Experts of a small language model: a softmax router.
Below are experts of layer 5 (counted from 0) of a mixture-of-experts language model. Rows are named router (the router's row for the expert), up (a neuron's input weights, with its number) and show model dimensions 0-127. Each number is 200 + 30 x the weight over its row's rms, rounded and kept within 0 to 999.
After each expert's rows: "mostly gets" lists some tokens that are sent to it at least half of the time. This comes from a sample of Wikipedia text that the model never trained on.

# expert 20
router,183,222,220,203,192,162,192,207,172,150,205,194,205,230,178,235,174,232,147,184,193,227,190,204,272,202,261,211,161,210,209,176,181,215,142,221,157,158,181,215,227,171,195,189,221,193,272,136,226,176,164,198,170,199,191,265,204,221,155,193,203,183,198,169,179,256,222,215,201,272,200,194,182,268,216,171,171,208,166,180,187,190,167,211,238,162,156,228,222,174,215,220,195,201,213,193,164,181,141,176,225,187,214,165,178,169,151,166,182,271,199,121,148,249,221,200,187,149,197,182,208,189,229,201,99,206,215,242
up0,154,159,200,135,206,223,229,136,201,192,256,214,246,131,198,222,238,210,266,147,200,231,188,161,198,204,186,213,206,213,237,209,206,135,181,166,158,234,220,279,179,220,156,177,231,182,197,169,199,176,157,155,235,218,225,157,168,221,188,264,159,190,163,174,206,199,204,238,169,203,200,186,232,220,217,206,186,212,177,191,173,214,198,203,178,168,160,167,156,213,217,179,184,173,191,223,163,162,194,218,215,230,222,194,188,174,179,155,195,197,219,218,178,252,228,227,156,177,158,228,240,171,200,212,201,209,208,207
up1,170,163,203,187,212,197,160,167,201,160,174,196,179,262,204,210,214,262,171,157,190,167,187,256,167,214,160,227,211,168,250,190,175,217,216,235,179,225,172,239,197,171,198,204,205,235,234,178,247,214,160,213,138,156,208,234,225,174,201,150,201,208,211,196,190,254,159,217,217,242,210,154,210,242,153,215,213,235,197,206,140,176,198,179,193,205,243,219,226,169,186,190,184,220,229,201,198,207,195,174,231,153,210,167,176,171,182,162,187,241,216,210,178,276,253,145,182,175,223,204,201,227,230,201,158,188,181,145
up2,222,208,264,160,194,168,162,172,161,185,264,241,161,202,166,260,231,203,167,222,195,218,220,185,223,175,233,233,176,218,227,199,177,218,173,205,238,208,197,225,253,216,222,167,212,188,230,192,239,184,210,291,206,202,201,179,186,171,185,210,222,210,240,178,241,191,216,243,246,194,153,196,182,169,195,255,192,208,198,174,190,190,224,166,190,234,175,252,261,169,258,197,242,202,201,205,219,154,182,194,156,174,188,208,220,179,241,204,141,183,231,195,177,207,244,277,222,243,190,158,206,198,176,186,193,195,210,252
mostly gets: " football", " politician", " member", " professional", " footballer", " singer"

# expert 24
router,209,190,130,215,145,172,235,232,153,174,199,237,188,197,201,221,167,192,132,215,237,212,231,157,186,190,178,169,181,237,253,233,153,256,219,181,205,134,187,215,222,204,200,168,194,198,208,186,221,168,192,184,196,199,178,175,153,145,192,158,215,205,218,191,197,244,258,176,202,220,192,195,224,228,182,212,187,193,143,169,183,235,169,148,224,236,183,264,173,211,199,204,184,205,217,175,192,232,154,201,169,223,190,171,159,178,224,217,197,231,209,194,195,187,169,218,201,212,178,228,132,196,235,171,109,211,172,264
up0,207,187,178,181,200,112,252,200,146,208,190,277,152,222,166,228,213,145,116,239,210,176,202,202,210,274,259,219,160,121,229,162,246,169,237,141,191,170,131,172,248,158,183,214,208,211,198,181,177,191,189,232,209,176,196,187,199,224,208,226,185,206,174,212,135,175,225,176,198,187,238,186,183,214,192,204,212,213,165,120,207,213,206,217,268,190,254,176,221,179,222,173,206,183,205,202,222,184,168,236,143,162,198,266,113,193,141,214,200,188,206,176,227,186,203,261,219,225,194,235,236,179,215,233,200,171,173,208
up1,236,166,153,212,206,237,237,184,212,209,203,210,195,213,199,222,212,217,171,205,222,252,157,207,214,167,239,191,202,188,226,189,198,199,204,218,237,196,208,215,179,210,191,178,242,197,216,184,267,199,227,172,186,200,220,202,143,144,203,244,176,160,216,193,178,195,153,201,232,184,232,186,164,263,171,211,176,213,216,255,170,197,208,143,207,216,194,202,181,178,211,235,182,144,165,211,188,209,135,188,201,214,248,260,223,147,263,239,203,160,177,172,159,218,217,191,182,262,227,175,127,188,207,150,235,232,239,175
up2,223,209,185,182,211,220,211,182,206,189,207,201,205,170,189,200,207,230,216,168,193,210,207,168,149,208,208,232,185,177,193,193,255,191,123,177,202,207,237,221,255,200,213,148,245,185,184,178,177,209,242,145,221,243,205,182,210,232,153,216,183,223,205,187,235,274,232,264,94,192,188,231,212,260,177,213,245,191,194,199,205,217,228,169,228,229,163,192,208,224,223,192,167,218,159,223,139,180,156,190,219,219,174,155,181,178,239,152,228,195,225,214,152,225,244,219,182,249,214,143,227,132,199,183,173,244,244,166
mostly gets: " up", " out", " during", " under", " into", " against"

# expert 13
router,211,234,198,149,165,161,178,253,203,171,223,219,228,258,180,223,165,236,155,156,186,205,199,227,216,234,199,196,187,250,228,222,190,272,186,248,191,175,183,180,207,195,216,204,180,178,215,173,219,175,171,215,190,203,208,244,209,131,213,195,241,162,221,170,226,221,246,151,141,193,143,192,250,203,203,202,215,220,139,186,159,201,176,179,167,231,161,205,152,182,143,164,241,212,185,217,177,207,172,188,232,199,197,164,128,161,202,205,169,174,259,177,226,204,259,225,200,242,206,243,180,202,209,180,143,184,197,244
up0,166,192,157,217,186,184,187,127,186,172,232,186,217,198,169,234,225,195,166,179,209,230,201,162,207,200,243,193,171,226,195,200,192,166,201,212,171,173,143,157,223,240,229,147,211,193,228,161,209,203,201,167,220,209,221,219,247,189,212,165,175,188,205,211,222,207,201,192,142,212,255,185,193,267,198,215,247,225,221,150,212,185,198,191,174,161,201,198,195,172,186,205,158,184,231,244,136,212,198,218,176,154,232,213,228,218,220,244,249,218,152,197,176,243,247,161,145,179,214,259,163,180,189,245,221,232,200,147
up1,209,220,209,159,167,146,183,192,165,189,191,222,220,221,214,181,211,189,196,226,135,203,124,126,202,234,155,209,253,193,194,187,228,190,200,254,177,185,239,177,213,170,193,213,184,174,195,173,224,201,232,193,220,190,229,174,186,244,280,196,180,205,192,235,226,207,185,187,197,209,213,168,179,184,195,203,144,175,239,193,207,215,204,223,213,214,181,255,215,192,232,251,211,145,188,209,197,171,179,173,225,191,206,186,160,160,213,256,210,213,175,166,224,219,188,211,202,196,194,158,182,221,267,246,167,200,246,256
up2,165,210,170,236,179,209,187,219,214,157,216,160,203,276,219,215,167,134,207,176,171,247,246,195,149,188,135,153,195,189,213,228,192,162,199,266,186,217,230,201,216,159,172,214,177,184,227,156,163,196,191,222,248,235,197,185,145,193,198,190,145,210,145,162,235,230,192,182,200,213,216,152,222,163,179,183,205,200,189,231,197,180,188,238,174,213,193,245,176,182,226,229,253,170,230,234,191,177,204,151,246,175,194,218,170,278,178,187,203,214,202,177,244,193,167,179,216,183,174,192,225,192,156,196,189,230,227,252
mostly gets: " in", " at", ":", " near", " within", " on"

# expert 25
router,183,191,187,176,199,230,248,209,185,169,164,224,237,156,231,191,205,184,210,180,182,187,163,171,226,212,206,206,184,232,175,238,168,239,173,215,191,201,188,165,265,224,156,196,189,273,186,169,262,199,172,171,224,199,154,202,173,153,169,205,190,167,191,178,195,233,222,252,232,210,179,255,191,223,216,204,221,158,172,160,203,243,214,149,151,175,202,214,188,199,202,112,218,215,190,190,204,221,148,162,169,166,193,137,134,179,143,184,201,184,229,218,178,129,189,182,211,193,169,206,191,168,245,206,213,204,217,214
up7,162,132,188,206,194,200,250,199,225,196,175,231,267,274,185,231,177,221,194,189,231,253,221,177,226,193,164,196,168,272,170,212,162,196,169,205,194,274,215,219,217,168,182,245,190,239,185,178,197,191,186,146,243,223,210,208,204,208,200,234,208,141,213,193,210,170,176,239,176,199,207,186,168,178,225,155,240,202,173,203,164,269,124,227,175,187,242,143,211,213,204,233,201,196,208,177,218,204,122,192,220,162,189,192,131,200,183,177,220,178,156,153,203,207,239,173,220,220,210,168,220,219,210,235,176,179,216,157
up8,158,86,178,192,124,165,203,203,263,181,194,228,203,189,227,193,238,180,141,187,198,222,203,201,178,189,193,223,164,178,221,189,209,202,228,201,185,160,174,177,225,154,214,236,231,209,201,184,241,195,194,186,183,164,220,158,144,165,203,179,187,248,219,204,188,213,178,209,206,213,205,196,178,220,154,282,220,218,230,201,176,210,168,235,219,217,241,199,230,248,174,207,168,211,192,180,200,206,143,176,154,175,205,159,177,173,186,185,209,239,245,157,169,240,131,193,207,247,192,166,191,209,167,180,211,221,214,192
up9,177,168,211,199,232,161,159,260,190,218,161,159,206,222,201,195,219,164,198,262,175,225,202,149,166,219,230,160,215,245,157,169,173,185,180,137,143,225,173,109,200,145,162,226,179,206,192,205,248,224,190,178,156,221,138,202,158,192,124,189,190,198,215,233,210,159,212,137,226,224,164,226,173,144,216,209,188,221,147,223,197,155,227,166,134,156,196,219,227,187,153,183,202,163,212,240,176,238,156,200,188,195,189,170,214,199,194,232,235,208,231,249,250,204,191,179,214,187,203,191,202,206,170,217,204,142,241,231
mostly gets: " and", " he", " who", " or", " but", " they"

# expert 21
router,245,233,207,187,199,168,232,192,193,158,207,208,213,200,169,216,166,185,162,244,213,185,195,206,216,175,249,172,169,249,182,211,176,180,236,197,165,136,191,155,221,237,212,202,242,182,244,195,246,162,202,223,141,229,174,259,165,202,183,171,205,210,182,199,165,223,245,215,231,239,117,201,254,206,193,245,166,239,167,210,203,214,227,149,186,139,168,237,164,185,156,200,205,275,201,173,186,199,210,219,176,206,182,175,210,146,193,180,175,229,209,152,248,146,175,246,138,191,122,146,148,211,233,173,206,231,193,178
up0,221,134,266,221,185,223,158,175,254,174,224,216,243,206,236,204,206,200,248,204,224,215,212,207,209,167,236,180,214,247,189,214,202,215,161,209,199,162,253,177,227,178,221,197,229,255,198,146,227,206,232,225,191,195,161,173,225,196,229,214,262,252,209,150,177,197,242,198,191,198,195,218,211,191,214,221,200,208,186,185,149,266,262,248,150,176,189,203,162,178,186,243,193,232,288,184,214,185,173,188,185,186,203,154,184,193,185,163,217,175,224,220,138,139,152,193,215,283,229,214,170,191,187,193,247,250,266,195
up1,198,155,157,190,218,192,220,226,204,221,147,158,174,213,178,220,167,184,233,273,192,161,185,223,253,194,209,229,208,255,220,230,189,222,198,192,157,210,210,202,246,239,228,188,173,183,177,183,172,195,204,119,137,115,183,186,248,227,201,179,157,152,211,174,233,220,222,237,232,220,222,230,233,209,217,206,255,143,195,235,237,216,210,233,244,187,224,222,194,189,286,217,219,156,194,214,170,210,201,199,218,238,240,216,209,210,184,206,203,185,205,172,215,180,163,189,184,201,202,195,232,156,173,195,143,218,202,132
up2,210,211,215,227,199,179,238,170,164,217,170,174,222,191,153,256,218,144,209,209,248,155,184,175,136,186,190,170,192,172,256,193,244,206,197,208,218,186,191,236,178,204,244,212,194,197,220,190,217,166,232,264,188,182,172,213,241,229,218,181,171,214,250,213,219,137,223,215,238,210,191,166,183,228,289,197,216,199,220,210,139,183,195,237,206,215,222,139,178,158,216,206,192,260,215,224,213,208,174,169,237,194,243,175,215,240,142,212,184,157,207,221,222,164,138,186,171,174,164,201,222,172,136,242,173,161,178,194
mostly gets: " released", " Released", " appeared", " album", " Albums", " published"

# expert 23
router,208,198,184,227,239,193,177,215,187,186,162,250,205,217,197,209,173,210,196,209,276,250,210,201,240,196,241,163,160,225,216,204,192,194,182,224,186,189,192,218,244,187,217,210,203,194,210,218,224,210,156,171,193,265,217,203,163,143,141,126,221,161,143,161,178,216,208,211,172,191,184,225,215,189,179,222,188,208,176,197,184,243,218,168,212,188,157,233,138,161,162,220,222,189,157,199,189,216,123,175,236,198,234,193,184,184,205,202,148,232,200,208,219,147,218,234,182,220,198,214,196,188,185,193,155,169,219,220
up7,189,185,239,233,179,191,196,151,152,260,234,233,202,214,164,191,183,147,169,227,161,251,225,165,215,253,179,163,241,210,213,211,186,185,199,168,155,154,202,165,224,213,182,242,161,211,236,162,168,185,237,170,216,139,215,206,226,200,172,232,161,124,196,190,207,200,145,165,175,201,179,214,186,251,175,212,197,167,162,180,219,215,206,205,275,177,146,196,187,215,219,251,262,174,187,268,204,237,174,239,197,185,147,139,179,173,167,217,177,181,196,222,180,249,181,225,197,139,181,180,197,160,242,201,140,194,195,193
up8,190,221,227,181,197,231,164,206,159,206,161,199,217,196,174,160,280,232,178,189,225,248,191,239,243,223,217,229,231,158,205,262,216,170,176,232,189,186,238,216,240,244,190,209,214,204,205,267,121,231,184,140,210,165,225,177,216,226,198,192,198,156,182,220,248,191,251,212,192,178,236,206,236,161,204,229,234,232,198,226,219,223,214,179,159,181,209,120,203,246,144,229,160,179,228,185,202,213,249,208,125,188,210,126,221,182,235,218,178,203,220,204,230,199,177,172,191,215,229,222,130,240,177,214,207,204,165,240
up9,154,155,221,178,196,204,141,175,190,266,155,197,220,196,168,202,147,204,184,182,237,175,240,228,212,215,191,214,160,166,280,238,214,181,178,186,206,214,212,206,167,198,134,161,206,221,181,180,220,185,186,210,194,195,196,166,206,210,179,163,223,193,191,167,205,226,123,177,208,219,205,182,163,206,207,228,126,206,132,201,219,214,171,216,161,252,195,167,137,190,216,189,232,206,178,212,185,168,221,171,237,167,193,197,191,245,155,178,177,204,191,200,220,208,212,219,242,241,182,209,185,183,226,259,214,174,203,179
mostly gets: " the", " his", " its", " their", "The", " The"

# expert 17
router,223,182,203,208,212,145,239,200,201,199,118,184,190,189,172,191,194,216,224,190,253,243,182,204,230,231,210,193,182,211,169,179,156,195,186,214,122,176,135,217,242,220,257,203,235,217,215,199,211,172,195,222,208,262,244,218,161,189,102,188,223,127,182,163,205,206,230,160,107,172,178,221,173,224,209,218,195,247,165,213,202,215,242,217,153,212,167,219,122,166,213,208,238,243,186,235,188,217,174,175,219,264,199,169,181,192,203,188,212,226,214,225,213,152,239,218,189,233,156,171,177,184,198,218,169,200,183,254
up7,217,159,208,199,217,197,232,232,206,172,182,168,250,179,178,169,165,184,168,178,218,248,183,200,216,177,215,197,185,171,229,164,166,192,196,218,148,211,194,219,205,227,210,178,197,197,170,209,186,205,207,191,199,182,191,221,171,181,191,223,157,210,243,170,228,175,209,228,190,207,265,210,161,244,227,131,244,188,194,134,224,212,245,251,132,239,197,177,189,215,190,191,195,210,197,207,193,168,217,207,171,155,218,151,210,193,174,216,194,200,234,190,216,157,181,227,211,214,199,194,190,217,237,210,221,248,219,165
up8,176,143,215,230,230,216,176,157,188,241,126,208,147,178,219,249,172,190,168,219,265,206,194,260,199,213,217,166,156,172,228,217,213,132,157,254,223,217,233,179,226,225,174,242,200,229,199,194,255,215,241,183,272,164,177,247,230,239,180,226,229,176,200,224,155,192,193,215,156,187,242,188,173,232,237,227,253,216,209,147,161,214,179,219,202,187,225,198,185,231,218,203,171,200,231,170,143,248,212,194,189,237,253,203,137,214,171,178,182,161,188,215,181,226,205,191,211,163,264,223,216,228,187,193,169,198,160,171
up9,199,129,180,191,223,186,222,175,144,180,231,240,202,206,255,243,174,206,200,157,193,190,209,226,151,209,204,228,226,193,197,197,187,191,186,245,149,199,147,229,188,200,237,169,196,240,216,210,216,179,224,155,222,156,237,236,203,176,240,145,245,182,191,228,144,162,233,227,251,169,174,174,192,167,194,224,183,193,232,195,188,204,167,175,211,171,218,170,226,215,223,185,185,174,144,207,178,215,171,219,179,183,217,219,202,212,191,185,190,209,234,230,198,227,151,179,186,170,178,167,179,183,194,234,230,243,194,242
mostly gets: " \"", " The", "The", " '", " “", " An"

# expert 27
router,213,207,207,233,219,205,220,171,177,192,192,262,215,206,169,244,171,201,174,210,209,183,206,159,211,253,212,194,209,238,245,197,148,185,192,222,150,145,146,217,224,170,159,157,192,172,187,177,237,170,219,208,166,211,238,199,146,162,177,116,233,191,191,134,167,208,251,122,222,218,203,219,227,225,135,190,198,188,158,147,197,222,226,154,132,179,219,218,200,197,178,223,231,174,190,176,194,181,195,231,207,177,217,156,179,187,198,230,233,182,192,186,162,210,196,192,222,187,110,208,194,183,223,212,189,262,196,236
up0,223,159,187,246,233,194,124,188,158,201,196,192,206,223,173,190,197,211,254,203,205,227,195,216,206,244,167,193,173,212,211,209,188,257,223,158,198,138,219,153,198,183,191,207,235,215,199,212,207,227,185,170,177,229,209,213,185,213,242,172,197,216,183,200,199,189,225,176,210,203,195,191,276,175,183,170,185,143,194,181,187,292,175,122,215,192,167,249,202,188,195,155,180,196,182,161,204,182,212,244,211,167,185,183,190,186,174,188,191,196,187,171,226,254,246,224,173,210,220,170,157,182,197,197,274,194,167,245
up1,200,228,250,200,178,214,254,213,222,164,190,224,181,174,199,205,272,169,191,206,173,214,175,199,200,227,245,168,242,196,233,284,182,159,247,183,196,196,218,195,193,192,186,212,205,178,165,192,196,243,185,222,228,223,230,185,160,256,166,253,205,173,186,173,190,176,240,178,189,225,202,195,228,166,186,205,210,194,199,171,179,182,173,221,175,193,210,196,238,173,266,187,172,184,178,160,182,202,201,175,176,182,242,182,191,177,203,174,192,179,216,181,198,238,225,221,202,184,168,161,183,157,235,211,236,144,138,201
up2,197,169,193,178,216,169,214,197,177,211,144,254,295,239,206,205,221,197,177,257,252,251,245,252,151,225,197,230,228,208,151,226,190,181,180,244,151,239,181,196,222,185,232,206,149,227,238,152,208,148,237,211,247,226,204,196,190,192,198,209,180,223,187,212,153,134,210,210,226,240,177,199,241,244,223,181,165,201,213,214,173,176,191,242,215,195,234,186,228,257,191,156,198,180,198,219,218,209,162,219,159,220,185,237,136,230,212,223,252,177,195,175,186,221,214,227,187,173,198,198,187,242,218,192,198,205,204,203
mostly gets: " by", " with", " as", ").", " where", " when"

# expert 18
router,192,188,174,143,183,169,184,195,150,184,190,198,179,254,192,255,188,201,231,238,190,239,231,144,268,201,219,158,163,194,244,234,170,215,217,264,189,192,187,169,175,209,200,179,278,181,200,164,209,187,178,161,201,216,210,202,181,207,197,138,237,172,196,180,177,186,190,223,178,227,173,228,191,201,182,192,219,217,189,214,254,220,222,220,224,205,204,204,141,187,159,216,199,246,158,212,196,196,178,211,182,211,208,185,164,163,191,212,189,220,272,167,212,205,228,263,208,199,160,243,127,204,208,163,161,201,160,218
up7,207,247,227,230,204,182,242,239,214,208,232,186,177,230,232,162,202,198,194,215,205,223,191,161,194,212,217,206,186,207,234,173,204,237,231,206,246,232,157,201,237,219,209,182,188,197,226,185,196,188,252,196,230,234,240,208,212,182,241,238,180,214,176,219,221,220,263,169,185,254,246,149,219,199,209,212,246,200,187,169,242,181,206,187,237,167,239,179,212,184,211,199,201,191,128,188,212,243,168,156,182,229,187,234,197,223,176,194,152,197,208,243,147,169,155,210,186,127,141,201,229,208,199,156,230,214,193,189
up8,201,205,202,214,183,235,239,205,233,228,172,221,193,189,181,197,182,200,182,166,180,208,191,162,213,235,185,225,274,200,197,217,175,212,225,137,188,238,180,158,176,222,239,167,240,181,243,176,191,234,218,270,172,183,214,225,223,189,170,214,180,217,230,205,212,191,208,175,229,262,229,207,173,239,209,209,223,233,183,230,242,202,202,162,214,214,151,240,133,174,166,199,203,169,182,223,174,251,207,164,147,192,145,197,238,205,195,158,196,207,238,170,132,177,178,182,224,216,184,202,227,171,189,205,137,159,221,248
up9,179,193,236,153,198,206,191,222,181,192,148,154,150,190,212,226,198,161,255,198,161,213,214,211,265,154,175,166,184,187,207,239,178,250,187,211,180,214,251,212,197,129,221,229,162,193,203,216,153,196,169,242,189,194,257,194,211,223,231,150,175,168,164,169,273,233,181,148,224,191,207,202,245,268,258,201,212,221,189,178,183,233,202,142,198,246,222,202,175,277,220,184,201,207,220,182,210,174,114,188,214,240,177,249,161,234,275,182,197,170,254,206,188,177,240,191,233,189,236,198,162,139,200,207,228,208,219,224
mostly gets: " votes", " election", " Assembly", " Votes", " Republican", " Democratic"

# expert 22
router,219,237,194,153,217,145,242,214,217,163,157,240,252,199,188,217,150,218,209,213,182,201,223,133,238,247,262,164,188,258,166,196,150,204,202,199,153,163,202,176,231,183,187,213,217,208,211,200,179,167,204,210,133,208,184,233,203,158,198,133,198,192,179,210,217,230,228,173,180,186,167,228,239,190,230,237,135,253,195,199,191,205,246,200,224,166,207,173,180,178,189,205,263,226,223,189,210,188,200,204,139,234,165,172,187,152,155,135,182,191,272,198,197,161,208,257,147,210,146,242,185,175,210,183,220,236,195,202
up0,156,203,199,171,240,243,180,172,192,181,183,236,250,194,226,204,258,207,212,194,184,228,202,176,232,173,187,179,239,210,208,286,163,154,227,223,196,170,185,178,183,212,160,208,154,185,216,143,169,212,166,177,200,210,191,171,162,174,125,250,220,233,197,206,171,198,164,168,167,136,192,220,197,244,221,177,181,199,209,188,227,179,185,207,227,190,205,195,160,216,210,198,145,234,206,224,161,214,278,211,195,181,211,193,209,221,173,253,220,185,124,175,214,237,212,228,282,204,249,182,207,174,194,245,194,190,200,197
up1,221,231,198,189,233,197,167,170,160,216,204,212,194,238,245,225,217,196,215,217,169,119,214,112,219,171,177,174,189,172,186,224,182,223,215,225,149,215,247,204,213,227,184,156,150,224,254,182,227,192,245,163,216,162,183,162,207,191,205,208,233,235,157,184,205,228,222,230,206,206,190,189,179,210,182,146,174,217,261,207,217,275,187,216,180,208,228,204,177,221,155,217,235,193,222,142,238,166,187,216,186,215,271,220,202,229,171,210,176,168,244,213,164,213,167,287,130,234,189,242,159,223,247,207,187,247,203,215
up2,165,129,191,209,160,195,164,193,227,185,156,188,140,257,262,185,208,219,182,189,183,225,198,130,213,213,234,191,187,161,191,235,149,197,192,235,143,231,197,169,183,217,231,229,173,247,217,153,218,118,205,177,225,204,206,205,181,208,184,161,139,149,189,200,177,245,200,249,235,184,205,202,243,225,170,260,248,219,206,232,174,229,180,191,197,194,205,220,194,219,209,209,175,210,211,227,139,187,210,169,182,197,252,192,181,198,239,198,232,255,202,243,183,273,193,236,158,175,152,207,225,191,227,177,207,181,233,214
mostly gets: ",", " 15,", " 6,", " 20,", " 16,", " 23,"

# expert 4
router,231,170,183,166,179,172,224,175,186,173,180,229,212,182,183,244,144,276,228,184,191,197,171,138,206,186,234,154,192,209,211,217,171,227,206,196,214,157,179,171,237,197,196,182,221,187,228,180,181,191,211,170,177,198,173,203,190,195,225,180,235,146,182,208,153,213,195,166,161,221,185,234,191,210,183,199,166,163,206,187,174,217,199,207,183,180,143,250,180,208,205,156,202,233,160,195,170,205,165,151,160,244,168,185,168,185,203,167,181,206,229,220,170,210,213,212,169,209,193,231,150,164,171,188,194,219,174,267
up7,196,181,199,234,181,187,256,180,240,153,233,194,204,166,231,210,194,142,224,189,229,206,203,185,173,231,185,199,201,229,186,270,216,201,214,240,206,179,201,186,237,157,215,202,200,203,172,239,254,216,253,196,192,196,160,236,162,236,191,178,212,246,153,214,199,188,203,183,186,262,200,216,205,236,210,233,249,233,200,215,175,205,184,188,209,199,212,220,192,235,194,193,194,158,191,166,283,216,174,171,170,193,211,219,199,191,160,231,191,219,186,183,192,191,173,225,166,165,144,178,184,176,204,219,195,203,141,218
up8,189,180,199,173,215,211,225,217,188,179,197,255,202,183,163,178,182,183,219,236,168,136,195,186,168,142,162,210,172,261,180,219,184,216,223,185,206,217,225,195,200,177,204,171,204,239,288,249,184,206,220,197,189,232,218,166,206,201,208,159,215,264,186,184,207,193,164,179,199,205,176,195,189,174,154,210,189,158,230,217,181,221,237,190,207,201,176,176,150,175,157,194,211,219,168,226,168,176,180,246,250,224,170,184,180,218,192,217,173,234,184,189,180,178,227,173,205,150,203,237,237,168,182,130,249,172,147,220
up9,168,190,154,210,172,153,208,174,188,196,221,231,220,229,175,216,164,165,198,161,237,182,239,185,142,179,152,216,212,81,202,230,206,161,196,184,204,180,176,253,217,172,184,182,205,197,185,199,269,235,216,161,158,198,222,184,209,199,205,194,218,231,172,238,190,216,244,166,239,198,191,153,200,211,192,267,196,161,179,209,201,173,185,205,215,167,230,193,184,185,249,165,276,201,171,237,217,197,159,189,216,191,196,187,220,202,233,217,178,203,174,215,222,211,189,176,230,273,127,172,169,189,204,168,224,189,174,185
mostly gets: " 0;", " 1;", " 3;", " Ret", " 2;", " 0"

# expert 7
router,171,219,179,194,164,235,218,230,142,179,147,243,177,142,224,233,225,196,183,168,227,212,145,183,187,210,206,200,141,201,200,241,209,217,182,191,163,173,225,187,261,202,168,202,194,223,161,203,245,195,194,145,187,187,160,215,188,131,190,157,197,204,164,197,164,232,211,251,218,240,221,214,192,200,231,279,207,209,195,191,171,245,158,154,175,216,186,192,180,180,103,198,216,219,172,155,217,210,194,223,187,204,177,184,195,183,222,193,209,194,179,208,142,172,214,211,219,168,167,263,132,181,210,129,168,193,202,178
up0,188,212,190,199,215,194,218,223,196,219,169,225,231,230,169,280,208,182,233,246,215,243,236,183,240,199,198,152,266,248,146,209,155,200,197,207,191,197,225,223,199,210,149,197,206,173,180,200,185,203,219,177,154,282,174,182,205,238,211,246,187,223,208,223,161,159,191,186,230,185,199,207,174,212,239,155,170,215,187,172,198,184,230,238,150,239,206,164,217,256,182,211,212,223,235,118,144,235,214,215,206,244,216,212,216,187,218,188,185,209,183,266,241,218,286,156,147,201,162,188,225,170,233,222,169,194,211,238
up1,225,172,160,192,175,194,210,199,187,193,178,163,200,181,221,280,164,155,223,172,191,183,162,212,138,231,165,186,262,122,215,190,204,207,194,210,191,193,166,188,206,195,168,174,198,174,165,184,193,241,183,131,201,222,178,179,175,221,185,215,209,185,217,166,202,202,220,159,238,200,219,179,244,275,167,163,202,248,197,236,180,201,194,225,221,168,214,198,200,228,129,199,198,187,215,194,199,196,239,213,170,196,200,123,168,189,244,206,193,261,208,221,190,183,258,209,167,202,185,214,212,214,216,261,206,226,176,196
up2,203,201,210,208,191,210,229,174,157,233,213,173,170,250,163,203,240,145,180,189,226,201,180,190,158,254,198,200,239,236,219,153,223,205,196,237,185,186,278,226,235,219,244,203,176,153,199,143,145,177,183,192,255,219,214,180,152,157,223,230,217,154,150,208,179,201,214,204,192,206,214,214,178,220,161,164,233,150,161,158,195,165,178,215,155,203,237,191,195,209,234,183,272,177,192,187,167,161,173,209,182,178,260,196,185,189,219,189,169,183,189,167,242,217,233,212,175,213,199,233,193,212,200,163,191,146,211,129
mostly gets: " to", " not", " they", " would", " can", " will"

# expert 3
router,150,189,169,216,165,172,228,199,123,155,208,218,239,215,157,243,170,203,206,196,217,207,196,200,215,198,206,216,165,241,223,158,151,257,197,128,165,209,176,189,238,242,141,124,202,257,207,145,234,207,230,179,191,217,241,220,199,177,101,173,206,229,161,203,168,228,229,191,220,182,192,288,227,197,193,211,199,191,187,174,169,225,158,193,192,135,182,249,214,196,179,239,244,224,184,190,256,195,195,205,189,220,223,178,246,209,233,188,162,200,213,200,213,201,193,241,184,153,157,156,169,206,183,196,176,173,179,209
up0,224,187,243,224,214,235,196,253,194,236,228,165,259,163,182,292,224,241,202,174,233,163,179,187,188,206,182,190,192,172,172,182,183,153,156,205,219,176,207,243,147,181,231,152,192,208,188,158,214,203,239,202,221,258,183,213,175,188,221,186,193,194,230,170,203,231,211,192,233,194,217,175,161,222,204,200,169,173,198,174,217,144,235,198,249,262,169,155,222,185,129,205,230,214,199,201,182,252,203,219,221,211,212,150,206,270,196,186,232,201,187,176,181,233,255,203,181,162,188,183,183,199,183,221,166,223,205,174
up1,201,236,241,201,241,191,187,189,203,168,196,224,241,180,213,206,182,221,179,209,218,199,205,166,257,203,180,259,243,185,127,150,201,221,194,177,183,176,199,214,209,207,146,154,184,190,168,242,160,136,184,174,151,236,158,202,223,179,211,179,225,206,225,211,172,149,163,153,219,245,182,290,201,202,226,242,164,199,188,184,187,226,165,157,210,152,232,162,184,201,198,184,174,215,147,157,245,226,170,171,189,162,212,219,218,185,169,175,195,236,173,217,144,135,203,269,166,207,192,201,235,225,241,238,178,166,209,202
up2,175,220,219,239,212,156,238,252,225,179,200,207,208,201,181,173,164,153,223,218,235,220,195,197,199,187,195,167,191,221,236,199,154,189,218,195,262,217,182,220,145,187,139,221,195,215,218,212,246,234,186,203,162,212,193,198,236,208,199,159,202,180,189,235,213,189,223,184,206,172,179,190,216,196,185,195,171,205,187,173,192,185,178,178,162,160,255,187,218,162,244,230,208,175,264,224,206,213,164,185,245,190,152,124,229,120,181,145,261,174,129,145,233,184,177,202,179,179,272,197,225,150,262,241,205,190,237,185
mostly gets: " used", " called", " built", " known", " described", " named"